config = dict(
    experts_per_token=2,
    routed_scale=5.66,
    norm='rmsnorm',
    train_tokens=865900000,
    dataset='wikipedia_en',
)
Below are experts of layer 4 (counted from 0) of a mixture-of-experts language model. Rows are named router (the router's row for the expert) and show model dimensions 80-159. Each number is 128 + 32 x the weight over its row's rms, rounded and kept within 0 to 255. Numbers have three digits each.
Before each expert's rows: "mostly gets" lists some tokens that are sent to it at least half of the time. This comes from a sample of Wikipedia text that the model never trained on.

# expert 8
mostly gets: " E", " reg", " went", " moved", " Ne", " Star"
router:070110070132180117078151094128120178140099073173148131106143118153127084144150107104060119082123108123170088120180138126155089156091088135157180126163144163133077113082158110063132134112104186125078159154089185113134189121182115138091108097

# expert 9
mostly gets: " the", "The", " The", "the", " among", " top"
router:120117129110140135129180111123120155136068100136154125132142116178096110176179086117084146093114110096146099109143156124157057134116109114157146130136173134123083094092152141078098123079089162083123194148100191110125145114179194140072077128

# expert 56
mostly gets: "'", " '", " [", "’", " \"", " “"
router:115097097142152121122144066111080163149126089159132127119141156153088086133174102083110175088135098065156127088174155067136089152111137115125137128126196160107118085127150139090093096116128160089081187194126162101115186095166165108121088114

# expert 12
mostly gets: " was", " be", " were", " had", " are", " has"
router:092111086100183081129191098150130147189132093174128134126157137187081063168173138111090159104113135097136125108128174110157081133116106138145172120115146130090110099086142158082126095073117151122112149158096137124080136131193134107065117093

# expert 10
mostly gets: " to", " would", " Le", " I", "to", " could"
router:112049087139161101115154107114098169135102094180118128131141132160077078147125131087045153125142112109142095098145139071166100112110093099167139132130148131113098092105133144111125120127099155114084170147098155108136185087173160116096142094

# expert 60
mostly gets: " fl", " b", " down", " o", " inst", " prot"
router:088097106108165115142200084092095132173089119170139152146127097185103107146206109082066149150136127089116112085144128106139112150117158108165168129143180152107149101085133105065101109083090120086097182159098168064066160104159163110103120064

# expert 24
mostly gets: " Mar", " l", " Am", " West", " am", " ext"
router:114062097103162097114177085123109192134112076168146102129181072140067095154152085103101169129119095108138104095160137144189090121115104074115160096091149185132122075109178163088080130099077176126101148144096165117084189088208171103109107096

# expert 50
mostly gets: " States", "s", "rans", "ς", "ter", "umes"
router:107119110122177082097164124080116151151124093156126133133155132161108133128194117117100163089160134115123078098196174123127074157113081122128167141125194193131111101111179151097106102101122177134118187168091167104108190133199139116121098107

# expert 14
mostly gets: " and", " or", " &", " but", " —;", " et"
router:129124083133191121109147127141094173154096073197160154153149128142082097164152088094100127122156131090153099089172177117166097129117100100160159147102177148093087114077152126097082099111134158138101173188104177107114159110196169109093118103

# expert 28
mostly gets: " =", " also", " can", " $", " local", " now"
router:103109075106147107095127128129113158161079117154120088145171123164136092125186123118104131103152156092139090130124150102187085178145120111144185128109186139104130093110158140118084129124108145102091156157102131074104155117208135121095113132

# expert 47
mostly gets: " in", " at", " under", " during", " through", " against"
router:137096082129181136093153108093122160141106116135124120130174115136121114130147104103115139116157079115130126073138150061165106153130102120178190127138189144109112087077133139094096125079151153090082178154102170110092169080149158135118117097

# expert 57
mostly gets: " Italy", " Records", " Germany", " India", " Poland", " Spain"
router:115111102085170108066154096131084172157106086166148125144152125171102111164152092090088167094150124103161085082163159089158101129098078098153171124105141173097101101099154132105065103092109172101105152152110155090117165084175169137101087099

# expert 11
mostly gets: " over", " after", " before", " After", " final", " until"
router:120097107122135099126136117111117174157109116148155136086165108168065083130159141117092131112109105103117093084124148095138084139130091082147209123101154135084142101109193150094133110086115150129115179155101172092099220083130188108112083134

# expert 16
mostly gets: "J", " home", " design", "hy", "ih", " plan"
router:099051095083134113122162101133091134170127083176112104131141103156080113169169101096103124111146129071120116084146193121128092158138154081176129103089136163134112142067126116062102125113137163119129162138097121111094179093189135125123080085

# expert 53
mostly gets: " st", " pl", " pre", " Dr", " def", " ft"
router:105104075114194131132148086081114133136136092175172160116185123139089115166180115083113114114125134080165079131131155132131115108116094107143177118125164182136109128059160124093103141107106167113041154170037150091051165113109172140077133140

# expert 27
mostly gets: " un", " South", " North", " Ar", " Un", " sub"
router:103093086104176089115164130173100159158097117166179140124155108195082086115135076043099166130143126139135110115165155095158050150123133139164139153138181138125095105087159177047075091127084163091079131174101154050093168109126149153117119103

# expert 29
mostly gets: " football", " Cup", " non", " term", " Grand", " ph"
router:139090114117153067139188087104076144160082125201150158149133108164109112163181087088082144097121140097085123083140144116130094129115101144155158166079176158153131119101169147099106115122093135095111191148066140083064145118177210138100091099

# expert 22
mostly gets: " form", " Ass", " #", " Sport", "}", ".:"
router:133090076113156075095133079116099109154119102192191148117168109177075114179130100055077150123136140095117116142182183077158088159101119111125171139097176160121131100095163138106120096118113150148067143148078153090104184101191160124094127117

# expert 18
mostly gets: "|", "eptember", " Episode", " July", " However", " actions"
router:122113093124167094120176093112062164181104087136141138129159124159085091160161092076084164106148109117135089086179180092165108159098089100144165149128130161121122093092170123122110115088128181100117161132088166070108157095178152128069078100

# expert 23
mostly gets: "\")", " Records", " Force", "\"", "III", "rez"
router:114110117100174109072153102123088179158117090166152123134153137166086114154156091084087178121143117098152103068169151075154083135126106109141178123116137193106121117104142120113056124101113180104104133162120160108103164080184171132095095109

# expert 25
mostly gets: " which", " that", " where", " when", " called", " said"
router:090077094139160117062160094124120160160087075161132134105148115153099117163140082098101115103110117092119112118127196093169123151098089078138188125120129162113128084067149099081072089078137127113095147165116141083111138122170139123091097092

# expert 31
mostly gets: " two", " three", " several", " many", " four", " No"
router:130069126128126091115163081146123173139139079165160125126149115148121062182169084107089129130167127058148134100160146104169103135128085122133182118120144160114095125115161134112093113117129162081106193166102163083113144107147178113103127147

# expert 34
mostly gets: " w", " New", " Re", " re", "if", "com"
router:133083111077154073102190133100103184145108106153167119175113123193123079137158117112127164144147084069147108086170152132114116173117157120193177115133142156153155099069152131087097129111120159061090167182080170087121138120141200134131077123

# expert 21
mostly gets: " music", "ki", " sw", " written", " Film", " TV"
router:154067108118172073127184067095113175179129115161160145134165104156106117146135126121082153122191074093111117075138176102145062161137078088132189146082173156135128090109151182130097129102104159116119181154074136108102177122152123149130069093

# expert 41
mostly gets: "sson", "owski", "sky", "inson"
router:131110116100175112079168100127110186178110060166124113154150134164087093147160090088070156112152129103152093084159155079159095166096092080160159131112137155113110086091143131110078103111123154091097157172107162102104154104195171146106094106

# expert 13
mostly gets: " there", " There", "B", "There", " MPC", " Pts"
router:129089063156153131110127065132117120175101115173147112133150159167075100178180086098122162103119124088097106110183141103164081101115106097155194136147138126088090083099147116090115115108124174102083154190115157124095160068165146127107076120

# expert 15
mostly gets: " H", " G", " M", " F", " P", " N"
router:102106094134171074108138079132106172138076080138133157098155102159114102145170104095068172113127096115152116127159147102156079112125130102151155129113163140113102083098142120080092091123128174076047124156112162102103158104164169142097111116

# expert 30
mostly gets: " he", " they", " these", " she", " it", " him"
router:120104087100175108069142097123090179153119071166148133135144135170101110159157100091090173089151105100167074086152168099163085126115087094162170117104139163085121092106153128104065106079111183085105148150115153082109160079165149149097090108

# expert 58
mostly gets: " year", " century", " day", "?", " months", " time"
router:111108069127197113124174108104077190154130097165166113119165122136085086146168104095098130121139069102126077083169159089191120122108123123161144131110169181109111135100148143122117112066113172090116149155110153058121162093201135104136085122

# expert 62
mostly gets: " American", " Indian", " short", "American", " Chinese", " African"
router:139135114097124137127180092106114188169100055176154144137128107159102086166191114124114147120148119086113122126129158130140111154096107105158188136132169146119077107112167167070099116081111159128090216143100165116084180127130150121118122105

# expert 44
mostly gets: " from", " between", " through", " including", " include", " like"
router:114097066142194105081176124123093132176098073173132147099151152167090102147151111097086177118160107108147121069150162069146101126102076111151182141139151158089106116085143142112090108080109169127094165132104164117090172072189170139115094078

# expert 38
mostly gets: " Sh", " United", " Al", " Mal", " Be", " By"
router:077075116136189076093170126148101142171112100153128152134144141162132081149190145072083147128148109105116122110151115119172118131085144077144151106123152133087108112075160113084117098114116159099092179158119155128120189134176168136086108087

# expert 55
mostly gets: " of", " among", "ia", " about", " Spouse", "cluding"
router:123108104119204129089161115104086152163110096178151104146165113176118078174140113071100173110113104086133096125130150120159093173113092104158198147095153166098088102108119162084089132066125188108077170159114153114095178054180142126120089114

# expert 48
mostly gets: " t", " Sc", " Sch", " Mer", "Q", " br"
router:115081089134150051147140132111143177146109091169152107111155130166086141168136105104135157075148115089130088112152158086162111128118103105133164159123155156086102071119125172061066091113114145122040156202086132095105141116167220125108106078

# expert 4
mostly gets: " herself", " himself", " become", " themselves"
router:121114095094175114066155096130078174156110086156146124145144118180099112152148079097096172105150122103158081075158165092168098127117095096153159119118141167079106091097147132109064108089107174104108147155110156094110164074181162147090081110

# expert 61
mostly gets: "gen", "ke", " them", "a", "ala", "aha"
router:119094127130190115106196143103066193155092092151158151157133118156065110158159148064086158107126090113145133087222143094171087196125098081124166157113151148100077103121151130103101113097115146074091135131121159156117167123148137111096116120

# expert 39
mostly gets: " School", " up", " de", " along", " cont", " y"
router:091099111157198139094168099107107153160076108114139132130120149146133077147127092094106147116135126110144066086124142058162088147107136083175162146077162156124129117099183088063117111102086160077067185187078184110066170111183145124137109116

# expert 45
mostly gets: "=", " family", " album", " List", " species", " player"
router:112092130133156064093168066151080176156124077124136140143164138155099086161172103102107157068147097116128121099151176101158135156119117127153184161111137163123095094088156128081080102118097165112078189219116151099122181111143159157089108146

# expert 49
mostly gets: " National", " York", " km", " his", " High", " Time"
router:127130059118137083140171092116092162149093086179148109123143103153090111138149087128056106095154103135152065107144185117146073138156127135153169134122166126151093125098159148124095140116085174062090159143068155116075161081184176097122091104

# expert 42
mostly gets: "erve", " degree", "fall", " promoted", "ration", "anding"
router:084071101131170102089179099119101141179116113149150128138180085166146104180166116120107168097166136115138108082154177089149140138117084117173160156134165189119105125104164172068066113082131126089100139145124169123114129056170145143079107102

# expert 0
mostly gets: " d", " h", " sp", " Car", " Dr", " Mon"
router:103118098161182062146189093127077164182138047203145135119136121180116075109148085077061164136157127091121128112148131111148085139155124128145145100098154144111097107086146144082074122083106149116092190192096118074082165143136180135097099140

# expert 3
mostly gets: "==", " ==", "====", "Personal", " JPL", "==="
router:105076088115154095113211080117091164154102101160122143154190157162114082134179098117111182093123144071133097093176169106170147170104111116161161106092160116116103121080124149113104095087133163095112186139093172127115160081132157139087141103

# expert 36
mostly gets: " state", " city", " back", " public", " Award", " town"
router:083116125087189097120147085102100169166132116143121144130139112180073083164174083088069159127127114114137109100158136078172070134126097121152162115132144152114085110122177153093096105103093151071099154163060157075095175111107146087095126107

# expert 1
mostly gets: " L", " Z", " X", " Pr", "Z", " del"
router:098066095148216096111134055105092185153123079162126165127143116163077101177157096075115190132162150127136076096173147125176100187122119101175159128114142187103092067105161143136078140081125175107043137174065142103083157135163175131119090101

# expert 52
mostly gets: " its", " used", " played", " won", " their", " held"
router:134068134137140132130197103076112180148115091159134128114164119193109108119186113130102140071143090096147082116181137096146082161131102117139161144126161159105119078107140161103107098095104142120122182175068173131105162106166160102081077129

# expert 7
mostly gets: "==", "===", " ==", " ===", "====", " music"
router:081079077126132088116192081089088147161127098188172152159193140154122081150164083131103175103110112113167092112165189108171132154109141137172179125102154156130123119087160156114127101111131151075108159165100190126089178111129173128073136144

# expert 19
mostly gets: " ass", " gu", " same", " working", " league", " group"
router:087079111143131121091147073126098175140119123149110141088173143143108119122165066105123127067133152120131096114141198075166090179125093144158151115081149142127129093096199161095125111074146143072057186163052156123118194138148142092117116096

# expert 5
mostly gets: " T", " sh", " US", " sign", " att", " even"
router:125093115124175098127139125131125148199090110158139128103135106137116116189215106081103152097128130141141063141205144100106103129128132106141141166149148145094110123089193178093045120114104130134070135128060152109091139115176187121084106130

# expert 33
mostly gets: " con", " o", " pro", " Con", " El", " Ad"
router:084086126100179087161194118132091146166119080168163149119123127176081074173153129034086134123141144086185102105126121110149129150122120087170147131124189124120159061095133145080104094135079169066086141183122133130059159131148174132077130128

# expert 35
mostly gets: " made", " world", " Ab", " Mer", " side", " make"
router:073087118142163065110140112107084151157106058155108129082160102159115119115186092103121148089098092087110100095177121086175116151129115129131157103108147127121141145070150119098135115099150155103088135165106190136091182133156199103101080110

# expert 59
mostly gets: " s", " res", " Col", " Qu", " W", " qu"
router:105111105122160079135127071147090197161115111180127145153163128133063091154186098084110164094139119085151093038143124112120092121103119145167163131162164137129140069145168120088083105084129126107065164161095184111087174117133183112109086088

# expert 17
mostly gets: "\".", ".\"", ").", "...", "!", "\";"
router:121096086114161080095149084126094144175092079179146133138143150181084070153125081083073156112151130109139105098167179083159107156105117090137161124097170199102106109113149150128065114115108162114102135148076181115100181098174164109095093094

# expert 54
mostly gets: " B", "P", " Saint", "eston", "ford", " Glas"
router:126113092115143094084168079117086136182108074123125137101151090168092112143146065063123136056099124120132096106160141113143069135125132088186167164106182154135100098115158117103077114114100168131082155165110142097059183093149166113123076093

# expert 46
mostly gets: " St", " Br", " This", " England", " will", " Gu"
router:118102128128131092145129091128100192182119059205150143113115106149082117128191074080084164094160137088137072107183138064146110142113115108148155128117171182102150078101162103089102086106091186087077127176115135112125155152195136114068134113

# expert 2
mostly gets: " p", " n", " cl", " Comp", " Tr", " Man"
router:111079092118148056130151098099127153204082116151159147114157163122085138135193119081082135131161119138146079056150157122139102108154132105156156170152134164126154101118141186124091090107114166090067135151079151096051147074146169144074117120